config.toml
hidden_size = 448
experts_per_token = 3
balance_bias = true
num_attention_heads = 7
vocab_size = 16384
positions = "rope"
rope_fraction = 1.0
init = "trunc"
init_std_o = 0.0274
init_std_down = 0.0
beta2 = 0.99
warmup_steps = 85
train_tokens = 579400000
dataset = "wikipedia_en"
Below are experts of layer 13 (counted from 0) of a mixture-of-experts language model. Rows are named router (the router's row for the expert), gate (a neuron's input weights, with its number), up (a neuron's input weights, with its number) and show model dimensions 112-223. Each number is 128 + 32 x the weight over its row's rms, rounded and kept within 0 to 255. Numbers have three digits each.
After each expert's rows: "comes after" lists some tokens at least twice as common just before its tokens as in all text. This comes from a sample of Wikipedia text that the model never trained on. Tokens count by the router's weight.

# expert 2
router:112158125153102193099178109127123105136085118159123168112190100165149088093155180132154174169145118145113134181112166158121198076082099050043118092128135150108153142171106156143106056165127116116143104156136135109134123120081092123119151127092166154152114152117149176136139103123117198209075167145114150128049094128108090098107135062137
gate0:146051134185103111062108110120118047115087127099087142114100153128142100046136106087154134117141135151119176063094147132111147101111098140134124102149158171057138117144125120089126133091054140155107150142150156170085102122192100140126075142128121130150116122131116107068139140130098164115169115141143111077117112140127064136151080189110
up0:160063108187116112073145094153095066115082117089090170128100141119087090075157154132125098143151168140130177128121119150136125094136131127177114136141131171095139127145141154133118150109047160197106063117164142179128069130190118180081054122111110158115158147100087162081165126160120155124214151137129077077150147110166103116151141214107
gate1:094151153113113135124126171146084134108135118108143118134162125122152109082052094135099190153131126155162105129145106090146187099145134069139165107151158112114095103110114129091157110114143099109082165178118110095126159182105089124102116129148116143136120139091158168110102148116179108182131144129181081122063051162229135116090079130084
up1:097063137111118110107143192130097117092100127096112140123131106086177097119060063094104145148113132149169148106151148135124209106129080107136151064135188121108088089129135139122118125150170113107095110166166073094158197200094107129149105127174127139168054151094125180139086178128170121163117146178197149125089091116184124122080103155064
gate2:100126118111084181112169061062110125124068147138168158174164161118165089111063180176171152198109134140131166154190135133095142146114094091056170098146066146188130207153128165102119106149031125117140142136227072063129130140106098125081117114134129156166125201183162118122115128109138179157137172093119130140130069115120118080144138091123
up2:085179083149084147126171090148068122127103129174114127190115114156172090082083159166130123162112107154136169128159151107093125187162113077063164140148119129157150146166107147118111104127069103119108105184198094131111101109134113112136184101130137201136096202131186107168130141130159178133108145093141132114120088141123102098147134081108
gate3:156183175100085146163129138112123094178146113192110152139114167133145123063127139154167144149134076122143076136106106143141160104120189133118114140104131136163133141156125153065120125169117089104134118122081167105100120166148084131141103119108106157097071121130142174166128064140111135147159151142156157149125043098149113106109213102133
up3:160173137087158124141134157091109134158114129146099166154089121125084081049137125178108171130134122128089100170085117164134165128161137129145100143080119106170144121148143165063124160180110065084106100145101186095105148127120063144091109132115115103133076105145179151148129065130115140142142164101101122192121056076142119117118154090155
gate4:135174105201129140097115107184114169155122096130131159126157100153097166087139151143143112138123118146177117123093120094136095100120175066111121139131130120116112172135137163159124131145103161100094109072095138131130138138134132133110098096187189194047118122114161148143078109096101170099136154130166101088054115147169162136105124120149
up4:083165156152129135131107112165105129154130093101171089171137080172099179079152128122152088153139111109142112122091131107168131098127170055073164114124098095090138186099140159136132166163111132109086103103088163135113175109174153101146099128132157161117163099130158176121123114032057172111107149139117131122064069175129139145103129119162
gate5:120154208113067137056169142145135143158114140116197145117084102112077135081162082072137163069095160160130165128135126119094152085135118130120169116149146125125145132105184152162069134098130130101137159078120151126117121096103100155109074137143175132124095132105127167129125123097169165165162109122111121138125091167148119121151132116036
up5:080136152095133137100170138137144133119139107133150111130168084101083098097117113106166134041092167159166146124134116108090152051177135137122131098164151154121172147117145198182116137110125078080155188133077111128123130052142133145157089133101182096123064141097152133137142145113212136230162107156135132116138109154124106092161082128054
gate6:081044224112162150114202139181083128158147132137110154152141145151129105098165086093117130197121102066123133137144090166106118094124147144123075122106093112207156124090164157124092139156114191153122153119210124143086187117051124171107123098092146094133195150102175142137126212103107153110112111184140116129112094146153135133068144086079
up6:098062181112156131113188093201089091165147167141089168151157141113155095107205076108115161150114132119153095149137122177083201110150084147114125112036097085161084125159173157139120132168132151170130128118180144126104147112078147153038120096043161155159149175118199161095061194084101161149098136175132154121070058131177124119078123094101
gate7:131146131126110128094147197121092147150091158156106122151100113110149088072154114167093166126114130100109089103095109142175144125134167071136127128152109149099135114131116122086120079053085103154121142160170142132096124132145128049123109187116125113121054131070139066163198121127089154116119152152194201149150094169115117115079144053086
up7:133104112098112139101107166108090143178087112140123108147118106145146092086163122199125120144182149165135124101133099137124170122115107072084158102139160088129125149113135125161086121082102094150094147185112158104034036145163106103124125133182122141104097131064139103143150112115086161104120168148217189173160119185117115128092168070044
gate8:189140106126162115132106134134193068187120138105148167090154144141135116196154118144137133136129122137194111112104101058118118129072129072102152164132067142116155138108192125128143106130158104123112138090145159142131095077161120082117124116154180119134118091092114122102166135083159120180124105170164193135125101126179116050075111157087
up8:225106116105172123117092163123146097179114094140148145094138115173155128165160144148138130112081135149162087147096107028103110137091142052116166151091075089121134152095181092080113087138143114066072136133141176177163141121180119102164125129136168125147166097080090150120128150101142131137138108190151178178125149077147147070083139137102
comes after: "\n", "-", "|", "==", "===", "===="

# expert 18
router:152113146130132140116199099145152121165105111117121111075149107132178092125098135121166117146139095203119141177098119115110194085078151118086099097125102144126162133172167145183078101199104103093096139162089144110146103074129139077116198180127116155123090134112175099129156126132129170103073085146167115120082121165136078061081157145112
gate0:151123184171147132178133181160129115115118104110144068134113130027134061149079149138139111160128083147140107163152137127133174151080143129113154087173109181120143130205156071153126131144062148109163103162131178157132102127122102065178090106159130105127098108122154121107115103105137131124096140165134144113139152121100196097141122126135
up0:128111138148144185149108132132159092128147120137158107145130158030137085138158153155167109204171052129146108109178115161101197130076157171118144111149086143122118169245136076153117138130141131104108132188141171113113104095147080100172082083117142092140104146145163160109109176154147071135099095181158088120125155122090196145148117096134
gate1:171098073149151152137161137098174106150180102081239171130146113129096154196147174143121084128126079112096090171108131163114148138147097112166118115134131089130120195093121126158135148165163121124080142128115118121134169064120184150126096155120192108120120163132082106123119162111134116141108105128099126191114147149085150098067138187173
up1:199071092174146149142122127119203112179176094152197154111124121078077127179104151149158088120132083159111102140112143124085146149133082090142100131174167146149121189095164076127130130190149109073100160136155101153136168101145142114157099137153177123101114168095123075145153137102174092155121118142093149148031131152130122101100069189166
gate2:131179111104123157110142066109077136165092178125192174104110167125123150076156154130122136065106090148111113148175159126145100173138085138123117097165094120138188177202066146074109091205094124135115096170187121127162153079161148120149196129077178134166134148110151132181092107136069119097062126151096154117137154169132127086115147088148
up2:168107107096153157125169159088122108164085184098195151139107101169172127085158122071132150088049107158087123168154141092153139136140149148111118112141082123201169167146109124053074037201182136141106124143197101128108134092128149093118120118170155197081131147134115070138172142108115086112139118114100163109103142178102133152200110167143
gate3:129109120151117066069104130133070113144091108103131157148138067161125131148118141132127157129102090179109145147091154090147153194105123121113047142084036133193148146151104119154133175145186109106142171126162133140150166092114175155109141130147160161148037124200145100124198156139123130145127058134142113117117138058153107145088200112156
up3:128113129075101086089091147104064114179099098098123123123149056187152123148159126159125115152146111151104135136086123091124155189122141142125053148096140086162150151119081124184100216148222136098129133159142166079164156113127153132111106158108166165109085118174123099111162126123114115149154083170135178135141110099149173156060187113135
gate4:091126119132122139154177173120138098156136066102145152149105154124110124076177164084115054076124076173129096134106097152113102161115120126169143096129061166157087152110123120077107140129146078100123124167153168098149097068141180083171179158157102145121149130080135104108167058100148160181150123169092163077153107102121119091152091169086
up4:140135158095148132149207174110155086122113062099124108117119207106152150094163164106136075054114077145132085110112074119115097131139121118177127075137069148115103153105163107110065165104122102117130124142154171131153089093130148105168157146121118133105158184074084113102159058095156140201100115153092172050150098087119113119160098127102
gate5:070155163112161107090138137135114112160147083157115105090109106161206117142102114088055117150104114144112145131087166168217165102144115122127115095099154144155146140144112108093108137082101134140088111152095122119078124158107102167143159176078133164117152115160169045119133141098125097175162103132150069074184162130112120125121076078101
up5:084140109083113069129148108107144108140117078150135078150100121099194135164072136155082102154093062113118111143089175183207148085140191129108019138095139149185156089138164117101119143127120125107079116125079103141076102166101150096138159182070094172145153160097157084129142114087160075206165080093114137131137146150136146120096084080142
gate6:158152108187137124107110138165216160146114087108106122124180103152109139109170159134128155132108127176115152098105090082136150070106121139115112108114136069156156126170108118088121157091189099118158140136095099141126091120116137152170136111110181127109174149050159117128108089092172161143119139139200138058051136167112102106127159092163
up6:177175161158136143083096116178176155149122108105089133137147068102087140113149140101122124142138142166161184118121062114182129033106157157113133119126087110103153151149097103124136132135176080120150108113112119165138118155133171133113131130071074149101175143075206129148149149103180143100113166147203101072047139145094113156117178089144
gate7:121080076121125126105141116107154137147093103212072140158119065141176122068082068116175159130140172155136163150103176095100170150106109146107174076108135138149146139132140139111118161119179092085085096134089148126122145076083061102128134121163151155141163140113119122171200195132133055095082075097134073165099126082167154075110140151101
up7:149127092177151107096159123107159159148090087154080162144124081118161142115113075176172158142163158185135186133104141107113167137134136115144174089105118161146130102102142120119090157120172127109129128096107152156115165035120072122127148157161157159151147087125082123144170208161115106110136058113147112189117126013155133105166170158107
gate8:160090132160157164103130042151119128211070109061171126154108161160161084109160134135182073159182090095145109133073146146143087169122113137139167148159080155144115134180119129108106101098134100144133140147180159136129153098132146122131123169110142136124183164154146186132187218107147120061185104058146103095130163153128139104114076133107
up8:151075165158098134120096052125183117227081098096173138157128158137142100115124086104155094138122102091130078114115152147071059164126101125125132103115110172138149094157118148158107161104148144128131142153134122152130178128100160134107150176129127114128081113157107169156169152097177064106153060093112095114109183115099131091104113146083
comes after: " the", " of", " in", " a", " for", " with"

# expert 5
router:142173162181113143109173135124091160157113155133104105123120116076117071192133073110152130129133158189094091169122164129136148112134120067108066115119133096106147106165110155143086102083158090153115155147142132117151109107140146110128164117141160126127100149129129191151181140156147154141108092100159114113115119090143102056163098148170
gate0:118154146155148152143122135150105142151125172164143144131129177073108082120124114108082152101160126109104101177211116149073181114101145158186190109078125177090164122132124112180123174128170106127130129157186124075090075120100124122084119106111157133109103201102105135107152186129105171136129104131091169138160123142119206106204079137132
up0:100155150130112141104083144097105120125140177143140169126124156080111101092112122098098124077122140093111111178189104114079157073099128152171154152097140185106151117103122111176109176128144115106192122148168095094101091136085121147092101083067139141126085172074128121078157136118123206117149106117096142101149106141146169127176083184075
gate1:121146182182091180205123167162151131137062084107169103116128045117107079104098120078166100131137132108115151140131086173130153108124142114135106193120136138133104180163079126126180158110153121114122144108104159163149158083155160078164117117117099060114142189139067159177170109125122151155152110118092167102125140084136136182153099197150
up1:066111114193094181144087132183120103136072110083198107112122066084135073096125098068087107154111153082137193108137124136105133136103124119140089134107149161121118181140079120171108128113105089104112113112103145117126132088142121024135102100138101097157102128191109100145193145161144185133122116127125157110122138115117100157172077164156
gate2:098150133139149141075132111153118128140174104138090139140092113165145132109129139146162150167145166189117130095118078125107165117140094161101198126133187121083072129124177074168119071117134066140184130173070066122150131130160162105125085118100161187153114162138087148120189090100148143109157111122171173123096144143121148186174103119141
up2:112168161111162200067110136114099138166127151118149151122120125202138116146105092127121110173176148166075150136099127129109109166193107161126162100112139125090099162132205111212152102153114094134141134172061072162079170144161120089140060095135077148160093140188151134088179122110186138146156101085167138060129160174108119192132068132124
gate3:122081135136118109107170131062120120107131152132206157095071132128134133153134075119066085163154106114132161133102088147157077122140128088140070103180090170160167119136158145123101142122115114155146121146137157160105167120165133189146145188129167135115123119157145143162119075090121138109098174138071073131132093057118126137128137100128
up3:121038108140140138130165107055104117147081150199189180115077143126128151167137104109106099152171118121146172121099052119151129140141107105154087116163086188143172145130132146153145133138140129151153139143128150125084172137133113148126167188074168132096136102129128144137106089116109122131113163113052060124122122073107135111127124099109
gate4:147204155143152148088186046142161099135140159153085155094177133075167191203116158104099132104101124086115123159081162154173147095067111165078147099153144103129130173108177110151096083107151097118107067094155125124176086123142093100143115121163116136190114157118129157125128134159152083115111064141147098164148124151169121151120121178187
up4:139188115192137121105175062125188079151116161138132167070157142109162148187137123152074121129092104120124124157111168191171139076070098141065153116169117071146137131134156132167089095094149097138099118105136125140155121100113075134097106142127136142110105160085132146129163152152174046137150134134159080144162117135214136191117078158156
gate5:199155134156094134107144080104135114156151176129169128133162177119123099145076141152171136098115148113106137116131165161136171150172077169091189141143079134156120168163118090090136141141117129174135111179169193080137179141125146136094160184056154086160082133136111094120132059178155156138166211137133127143120135160139110159126085109134
up5:204137165189121127116117104126119138175130146138154163166180142153112092128068151167160160119139154120123121127124165158113168152152087162115186174134098134119131165116128097068140122156094141132147110183184181104166148119138175130119124164086142115141058116147072109142114064176134160134173191115125107079146095138126091134110103088122
gate6:195125135156118175115140087141077215163102125096139161155105142138206121124134160165102098137128105120088129136118208091099087080108160060113111093143147101153148105166120177111095126152107134153066154085130131115151147171094158079210090192106132164090107168112122137206112115067129142149115091138128108186171127105152126154120106109155
up6:156108112162137174066186092163066150103153103111137185153119144131183162114159148162090120125146114097062149113152230100093087115141149066131113122108141104131122088170103143100127120163090109146069133097148158123165181174130169098176126140096137174130114120075134134198123088085161134115102089135093087174140125173166113121132069137164
gate7:109105116181120077177129122105103154087099099092169108113159102138097147152178131121142084085198115146066150117090118144146157130120144090120070148143135170045153134117127171123121106099116105079124129105126084151162137131080150143145136126157118132134162124114107177144090123176139146136133092087128087109155125143073110116122144147094
up7:102084109185108134138137172129099112107107132129148115104173129159079153120138107134177123090180132106107153133128124107150148132149104103134082121138128124064136165155136153155158142079088078075118102106083085172157107139124155126118116105119128144101155120093119150151064143165129163177111106081101079135135111125088160113145156144142
gate8:106070127173149154153151192179127115067105132072101180120165146122142090145154106203127185081109088129163088146062103100123107156178085216098110114158130092141186104102141150097127117129117182082147218083115125132183131114156142139098141162115185142119133115157068202131114081124103078161119051170096117126141111093166082080111153080135
up8:122091139185171148127178228139143123099096121077142212128174166160107079114147117169143145085140060145126054129059089085136117108176086186132135082134100140117175156118123137133181124177114159095122255085078148143156180084166163126117135138086144128116119106122109129134133140162114081139115093130100079127151092131115082079138144102135
comes after: " |", "|", ";", ":", " /", " $"

# expert 10
router:155129095112091216073167118102117172102132141145125137160163117131154108117104128131137208142131094132119116155116145140103168168146087080078116085162145166138198127121150135178147081121116105097109163136091169053140169138150073141086171154094120120109112123117150182133088117082086215230139123143146132150116112113108093068146098124170
gate0:144165097083176148106151144110154093135152075149135158139092108099156100157123109144083123107156138178183118161140161132102146122171192113225166142201121168104158114098159127111129086128091072056179100141146110046113103146087157180123100113108101150139128112126108162107102117092149188117125169183083100167104115116069129109055071088096
up0:121191114075167140087182142113156089153145094178098153150099042107123123123158125159066134115157136175170091146159117129132117110141193125228167153180122157137185109073127146094123074099071087042189104135183125062122132125154165139122117117133118110136125144152120174111087136083113170141044146159101093168102089139116124131131070113090
gate1:137094128137139110115128177132157138184091139069186072120136176115179078083151198131127114101146070129122134118130158145096139039108139097133103170144151126162127112180187065152133122149169076108087124160129107141114142102141036172069174087171067089124157145122104138146104169107123118184127212125142092147103153107144144157137182124104
up1:136138176127130150139119132107176132165136130140116122139122126113179084093102149134105088117161089130119179111161126134150139054098164146118137183131155103144129088173163081168141106149141047125125134174117135118130112119125082139128110116145096114168138132124110152136153165121079101188157200134149116143111122092171128141138169120088
gate2:139170136112124141142116181133128086082156127171151202144097148163153137147107121108177183185114220146120131158142136089111180125110146147139101090138118148116108146146170122076135136111130160101155178096109159116122086127094140116118137092077166170102179138129166171108100160173085084129157113110105103158120090116180117129101153053107
up2:107130089108098151138128162096113137076162140130146192112094123098149146136163152113133161191084231120092146162130111133100184093126141146149117039115123109097148160110152069074135140135090175075137175110135152112113124110083174113106136145094134136092146223136145138127115172147066139186140105157105101160104083059139138148072151089115
gate3:138118208151116171113131141099128092156127145129079109143116108080097188087081128102176110175111126172112117068134144096214155103138152086144157127127158144112160109110138134130151126135140199110143128077115140101161152115165173137136142165147145139062159099152130184144063156135133133210129069201122109141099103144133077103105058128173
up3:104145205136097168090114170113164096169126133132071101140098114101089137101089112103170109180144159155102122066113131139186158094140127070150142132095163143122132134130157126126143134148164153089146138073120159087185165146145149152192113151146159153124118089102127186137079147134166121180054090212110084165099112152136096108120076162155
gate4:164164154134123149125193093129143122094098091094121129132163119111124057124137160152150167124085131106124156144092197145152083069130115078040088136157166161139098104135214069164135165101101110114166114144199179095133156145062146131132179134136179112109144109099161102153134154159136168129153114095168159104164090125175138138131097113117
up4:147141133109143159112177134129156142107089094080114108139185143133125087101085099120161147122097147127157147163073150148205099111099124060086125101179113156105083107140163077128129166124131158176155127188192147083117145171104119144089153127137167119129111154091159127121100156117141155126167162064201171128139096098148102166123130113111
gate5:130133151162109153102166129138105104086167188151175173138133122093133106087085110150128166113197132125150126127057150123147185172162137118097103156151155176131125231079109154119144116098104120181118205149116147156113115151125145112051093110169166171119155113134172162140111149096128160163136132113171155148146090157134101122136160142118
up5:127106148128099135112159122141063112066181178086202148149160136115131102120092119118126140132160149112139154097075181121147158183195161155087073113171132160181085255110110126159095126102121097148086166143110110116130144139096143149075106122181141138135159130135131194122149149093126167148138117138152155147128070136089064120168066089143
gate6:151142158138152160130109078106091077094132156134089186160133134140115119069169092146201147128056091083134109175134148139139159013140141147093065109076088150123138145092159118094078121084130132122111170139106134208149143151081119081120173117110131136136174149128121134126131171133098170185152133136141077112153066188077090148175141137114
up6:158111169151149142115106107119091095123142122102094143135157108167121133081158092123215124103074068068146127171171143127143149044139120187086069109099125117114130175110162113113084144102150137165122175139110105211154102144067096110172174122104146165137190118098139136137118160128102182153154121124149105098162059168084086167160136160096
gate7:166110134112107120105157175134095153055111141073145127111103124113162091065033199127153157101077063070170083158113124064114123094065101032124168141113170102166125194180116092099123059157051112146091094131117106129138137118134114136099149103059114103106169048136141147113174102063109159137123109142162155094102117094110094112104090109137
up7:151144145141128137095132178139099116085148107091133134136119128112096101093077198089146164107087030097140072122116116056118121106063085072094149092079171109162147171136128124104142100140085114107065100142126122132165149066148115138098149095061103102091168115120155166151115136097124157149107158160159186118129064077088083126137067134139
gate8:091134197166151189105165121105135167094085164112103139105114154133185157142211092168167130123095098096083140118087087144159157194114129135109126166137168144141112087214114123140111166161051132146207172121093153115104044165129138138123141114138109080162059149118125198136147158075135186127125081128148140125120086068133138096204129099134
up8:159169170153117162131136119103131134118082172193128140109159180136170160177200106131158149125119140132043128112060094177159153176095133138115148183152151154164131088184128126151128179129104132153178162149087173144082084145151163120118195110095098084177031115116123148119147142065148208162083079161176122092103071095083153084197120063120
comes after: " |", "|", "==", ";", " /", " 6"

# expert 11
router:117143179149147157084145105082100093146131145140071147125189135124144115121053138067205157129149115136115122206157161143118194111094136103104119164159228103140186067145135105164143128130098095120139111107123117130163155052148089188149172129154106179110119199096165141182127126131096153195128132096117171129115101141087115098143093105134
gate0:144083169161119144113140167124156077031148129130123114104148168154132148104110121112090129135104067128139067133073138177158196079075100159085096110168147113143176092178141123131152114152126170114127101136124171163140091123112088079115108102107159177153145195124136133135146167053140074074150107113156088055096109149142107106113153122126
up0:180066180137136120087131161106145067040176103107072108104128114141142107101161129120106163129118080095171095117087146157173144065060103121070077135164126104110154133184150147131091127159118142131117095115108162186148107116111061101104090140101121130127114171140116094138150131050167122087152121103146071082138110143172072104120175166138
gate1:133161180147126124105102130110061128142159140124121152122173112132215173133131108131091136151151069109108194176127139161116120093138161128108152113144091152120127040143137186075161120140132145122095081138129140129118194062129078147140200148153083132090176164072176140116129110152132142135103131127122117162134108174199107087177153131126
up1:166129167147101102106084150137076098130143113090118137091188094130155180179149116136102114115108074109089187149070132149137139079116156152122146105186114136129156096139153187121174099149137136117133084172172162104135190058132078134138213103134088150083158172091152128129082112130116149113108105138141120165083069187203123086154126059158
gate2:162102113132165071121190110141120116093137160107124130101128139094157133050085115100106197151173138150078153141153108137081122100129168143148111161137173166123155083095163101161117086094118076169144077095186142194084171096141088135086113069120074161120132108131178103182136121062060124132160127120095113168101077149177102091145154131152
up2:141107121133212078104148138129123098110104126119109121123146155107135144019099121130122185148161074157085153153139131139103099089187094110120072165148180150109178095117166079162081091123150107139161111112157117192115187116137122133114134113085103152132126094178195107117106092076048155134108139110129126172106100129157090059163149123137
gate3:128146198125182123122148147087108106108129120129179124137111103064133155104093069130148124099153122107042147183194119139110129150119159125120132179199152124175115082145081163163138171158149100161075102138134136100112115129087110166110131127120149082112105075148155126148093100109113193160122138111149142094103109132117104109095128144081
up3:090109158124159134146178096134106149098123130077173141147121112043151115096107133132174145112143156096082145164199127161102099135154142132101098164159157116162124026167077138170106149186133097144107166091086142093151112128086134185146112107138125113126071110143181146138107124057129145166131135110115135116121061120096101119103140127109
gate4:091184183163147134157176140105126128070159132087148202064135083172082114081080146127146149076098101158150170098142127106120164144172168124146132173154150111129158147154129135145132075146157143096167167142125148093150176134117125176112106142131153093072169149034140106143170093072151164156135143081113179085145138143138148143141124135090
up4:096126171165089168180155126130134117094131127065141191078136092112109125099119133155151107042127086107103157186152132113111164146167127160116139135124157142150158107107180153175107126146173127109145102109145161092143184123153124159113114098148153098120130149075142091142117127065176161153123065088130199095129144108155102135095139103076
gate5:141185117134135145119183158217169099146153111105085158141108062073140180144120181135172198090121136119139106190145108124100184135142133180148106115134172146164133103121110117074118189078096131141110154112155107136178118117118124124090115144157102105104172132107108133150101121066098170139116149140082131135108139211159098135086147148121
up5:144179173153119170131167170227159089091127146134052168121125013070107209137132161116168164105108145127135141171165125142097165127125105141156134140153152092178095097110107111098140177084064094148079130102103087123173127078144129134155109133126088150127113119081100152154132103123128170101111146168064151170128123186147122140108129114113
gate6:086160152131170168113117111146098160142125127135156096081182122065122086131131093168168152117093178179121153172177102161139116126090107117170196185062197079144151070098138096185114118152174114125123087091136142127106101099152072169095136125140108220129157097077107178131108151157125136178082082111106167126081090095146151130126092101056
up6:078176146121152171170127107129115229117129123131151081096161133122095107169117099129145112118112178152155192129140087160102120124082053119131159165088179028133119117103151085161140081127133126109093102142122161107121079096177089116071145089149119184112151114075149161112112130148098132133113086126098151130116132122112092118128086099081
gate7:170163157127147105162201096141128119125148138135124174110087115078044120154127214167113122137135119160126154116125090139112092131140127103065156160100079112182150140159191121140117114149108091111173113181142133094144144096161159108084133122132074090137081181119141086177161090068148129124108141069169131084098157153180117069136056095077
up7:151187141125131144146174093122083142128147135145122147103102083089078137157124209184100141146138114127153121109166094148127075162100146115059134163114094099194137117163159123154135129121090114117174110164130148106147147120172136146115123090074049068140060205112115111183156100117158116103123133070166133072121148135177136063131049096068
gate8:134090131147128060136138182060174141075115089201089086119139107085159109085145106121139146096152095155065163142160181155100155125130112125159155143123115165109169109143145071122098154155113130094181092140165153132164155067134055159145111089161109147175164123126065096106124134107141147195172164110116153073091130139193163108153114036143
up8:137162140171157094148162187099093098028130091227112107110164129099142112044177139169162183076105131149073186140184133118089167112143091119120123120089103146072167093188155070142120152160144119137166109116132143133141137081135097136145113108171097129159156146139124076113123200071124149197099189132169176108110145137133132159184152101185
comes after: " ", "\n", "-", " 0", ")", " —"

# expert 21
router:088119122138172145109154129134120126192161053125085130094098124098135126119115097085111098183148098145119113182115142180112193137078117132100108133142169136191167152147136130115106097136129060126132094134161107168132155132140151150068238170143086135132129126118110102108173100111078171173118084179185084121110129089101067099152130090144
gate0:105170102167134143105122121078161114124085109101139158123110142131185149096110120091151092159157148152089160102143125157077138162154128156152110134150176147119173157196138152089133175128166056173123127141111193130129196194076112107214069051091157129131203153166130104172120127129193126058096139145109118075132114111123167142143151091092
up0:149159155166107132104150093123178061103118115120122136129103131097176122086135079098126090162146102131092147121140162162086165116136179144140119143151113174116124157144113133101121126104158027195149121141165185128119131222120113161156095065102110109115146129198131081110153108166182126087085136146127122082155123115105130115162140101093
gate1:083168126137122160142117146143094099129138047139122138127128130107062137147099116120132041133149139144130125074112164168130097135155146111135094128178172185149043182070174131151116094126158116131118141133106173111083100161183144154135118155099121146099146181112136133106141127164070156140107206096105061116132147130139088154102113076122
up1:121176148108133158170144114109091107114145078119128130138165103097078137132116127122141113146097160100125126107163165168136123156136120102066137125168132145113064121067168137199131114128139080105095151128104179105105118168151122189129158122104086172096150159140102106113126093130076142094083183097100060114137103152106087139091135043110
gate2:109127143113170135128148130120211109114113081136094120122109123153129127119140142100114111139055087098099094151141105170136187122075175118074100151157137104206116147147132142124112123107158062140125161127171113159131055146139098159076192172125107105097148168101119134127140147151097103113142085067181139160060108111157127120173099050130
up2:080149168146211128093157130159179099141108042164094111123106124135096153164150160095126094168079109103090089118122098180122192131152162142068126114161160113148142147178121126140089112132167103119112153096121087145134080141122157112088159167119119161097143141075132139150091139190111081078120101110172154108059101098130114148182093101093
gate3:121142083118148091143131125187121126178141125149089124130096113113152125123116114108133063082092132182044109117061100174093151135124115127128081163169152205127184103149161098146103089103179080114120176088100092160122136146141128137115202139115123099108108116065155111146162070144135137128181062071130148069142141148068077215123162135121
up3:099164099168154090151091137161134096150118111144175116135116101124149125048108153155145124078110121169085106116079120146132159178127114092112114157167126177142150096148153112145078025145126059168104150123134081158147142126162107142178228102131134121094157137089171124159169071182106135139146033078141166066105114165113149157125148123127
gate4:170061153133109120129184141145091138148108124092099127148108140124105083133049181154151186126176142169159100157129098164114151027165154112091129131099137161098084110119160161145115135153112118126055154143109159126161143129138127151173144141125113154122216158188123070123166064068079138149136155126097159153194149139129104151147124135088
up4:126053170106159125139182129187111120169100170095110127139085100080090118085089177153137175109164127154163069159129139148113164068168122128062110110098129203112082109104155151121109138158095152099078125144118173145167148142109114165167133141108106160122209165185112089134131066090117137137130145129129137182168133153143103141177138128098
gate5:139119179140146093129102127036149124090076095129075162084124094133180150132123167173153111144187201073145135154069175080109124103139109190106054094078129103112135137108133170177042095146084084125140129099149093144178152073160132127122117133117066143184182091168083107159183130067134136093146172109114133160129115109146097106131126102119
up5:135094141140162077137135137036136122118122103121093163085109118097157087131104147203141137119157195064148132163061139093092126121157108177135051122076100132102116140160164131199123118117072108122154097077188124147197160038151103117147084149120096187142142101147084115133146089068127115104159124101091095110154147116149058133149169067118
gate6:125097093077145122111156132143125123075180107161153140122124136113177135115153133125156070165096106171142143161152160122127174097138127086184165169166151155100125178175121155122102171092113141171116094175184124159172121141140105116169150141065165171149147145167196099139160115117102182125126158169080141119120060183191058127140100132123
up6:174067101114150131133145140172143109087197123152135130143095147119154105097150127095147073161166105181124110172148160132118164105108156111168193184175163152100160165193122188145146173101108118177089110178138187135149119181103132146137163183067126174134164119143167126131182125127093179139132143168063143117156097181214098132111103112112
gate7:132180122135161121100101119143123101112128154136117127106167112126139143163133083145196130150099132141166129095160098087121159157102124082112142117220174169152025128145077204133077087149143119063100059153086142139162123112149136146171160116100097189154149088156108087049114087144167141156119162130115151098108136146134141109095122118123
up7:112125121138179100106133111143113069139129114101141125060162059125164123116057068163164095126132112120114137106149112129116124173079046116160167086221147149187033112133097161095062078131161147133129054142115146111140119130134109132167105135126127168143132131138084089115124104143125169203120178093100120154151134150135138134111087115145
gate8:087105106086120152164095114140070090186202136146147090123195159151131164061100093137123040124062110179077102150116110147087154119201128079110114157130133137182146118134152143145086123129160111095116133145193106151119096146076129099137101101142129138091108152048120142144196144149136117181116169128137119134094053142119109147131116153084
up8:070124079090148146158063128098092113158180075122151067168170128124200202058089125100128067125077094189083088171090118141051171119175201110123131164185126133176181169109164140116087101113155141105146151132162120145099138124116095135131153091135102139079156164063100142124197127133070129198131177124146088130107079133151096118143080131081
comes after: "\n", ".", " ==", " =", "==", ")"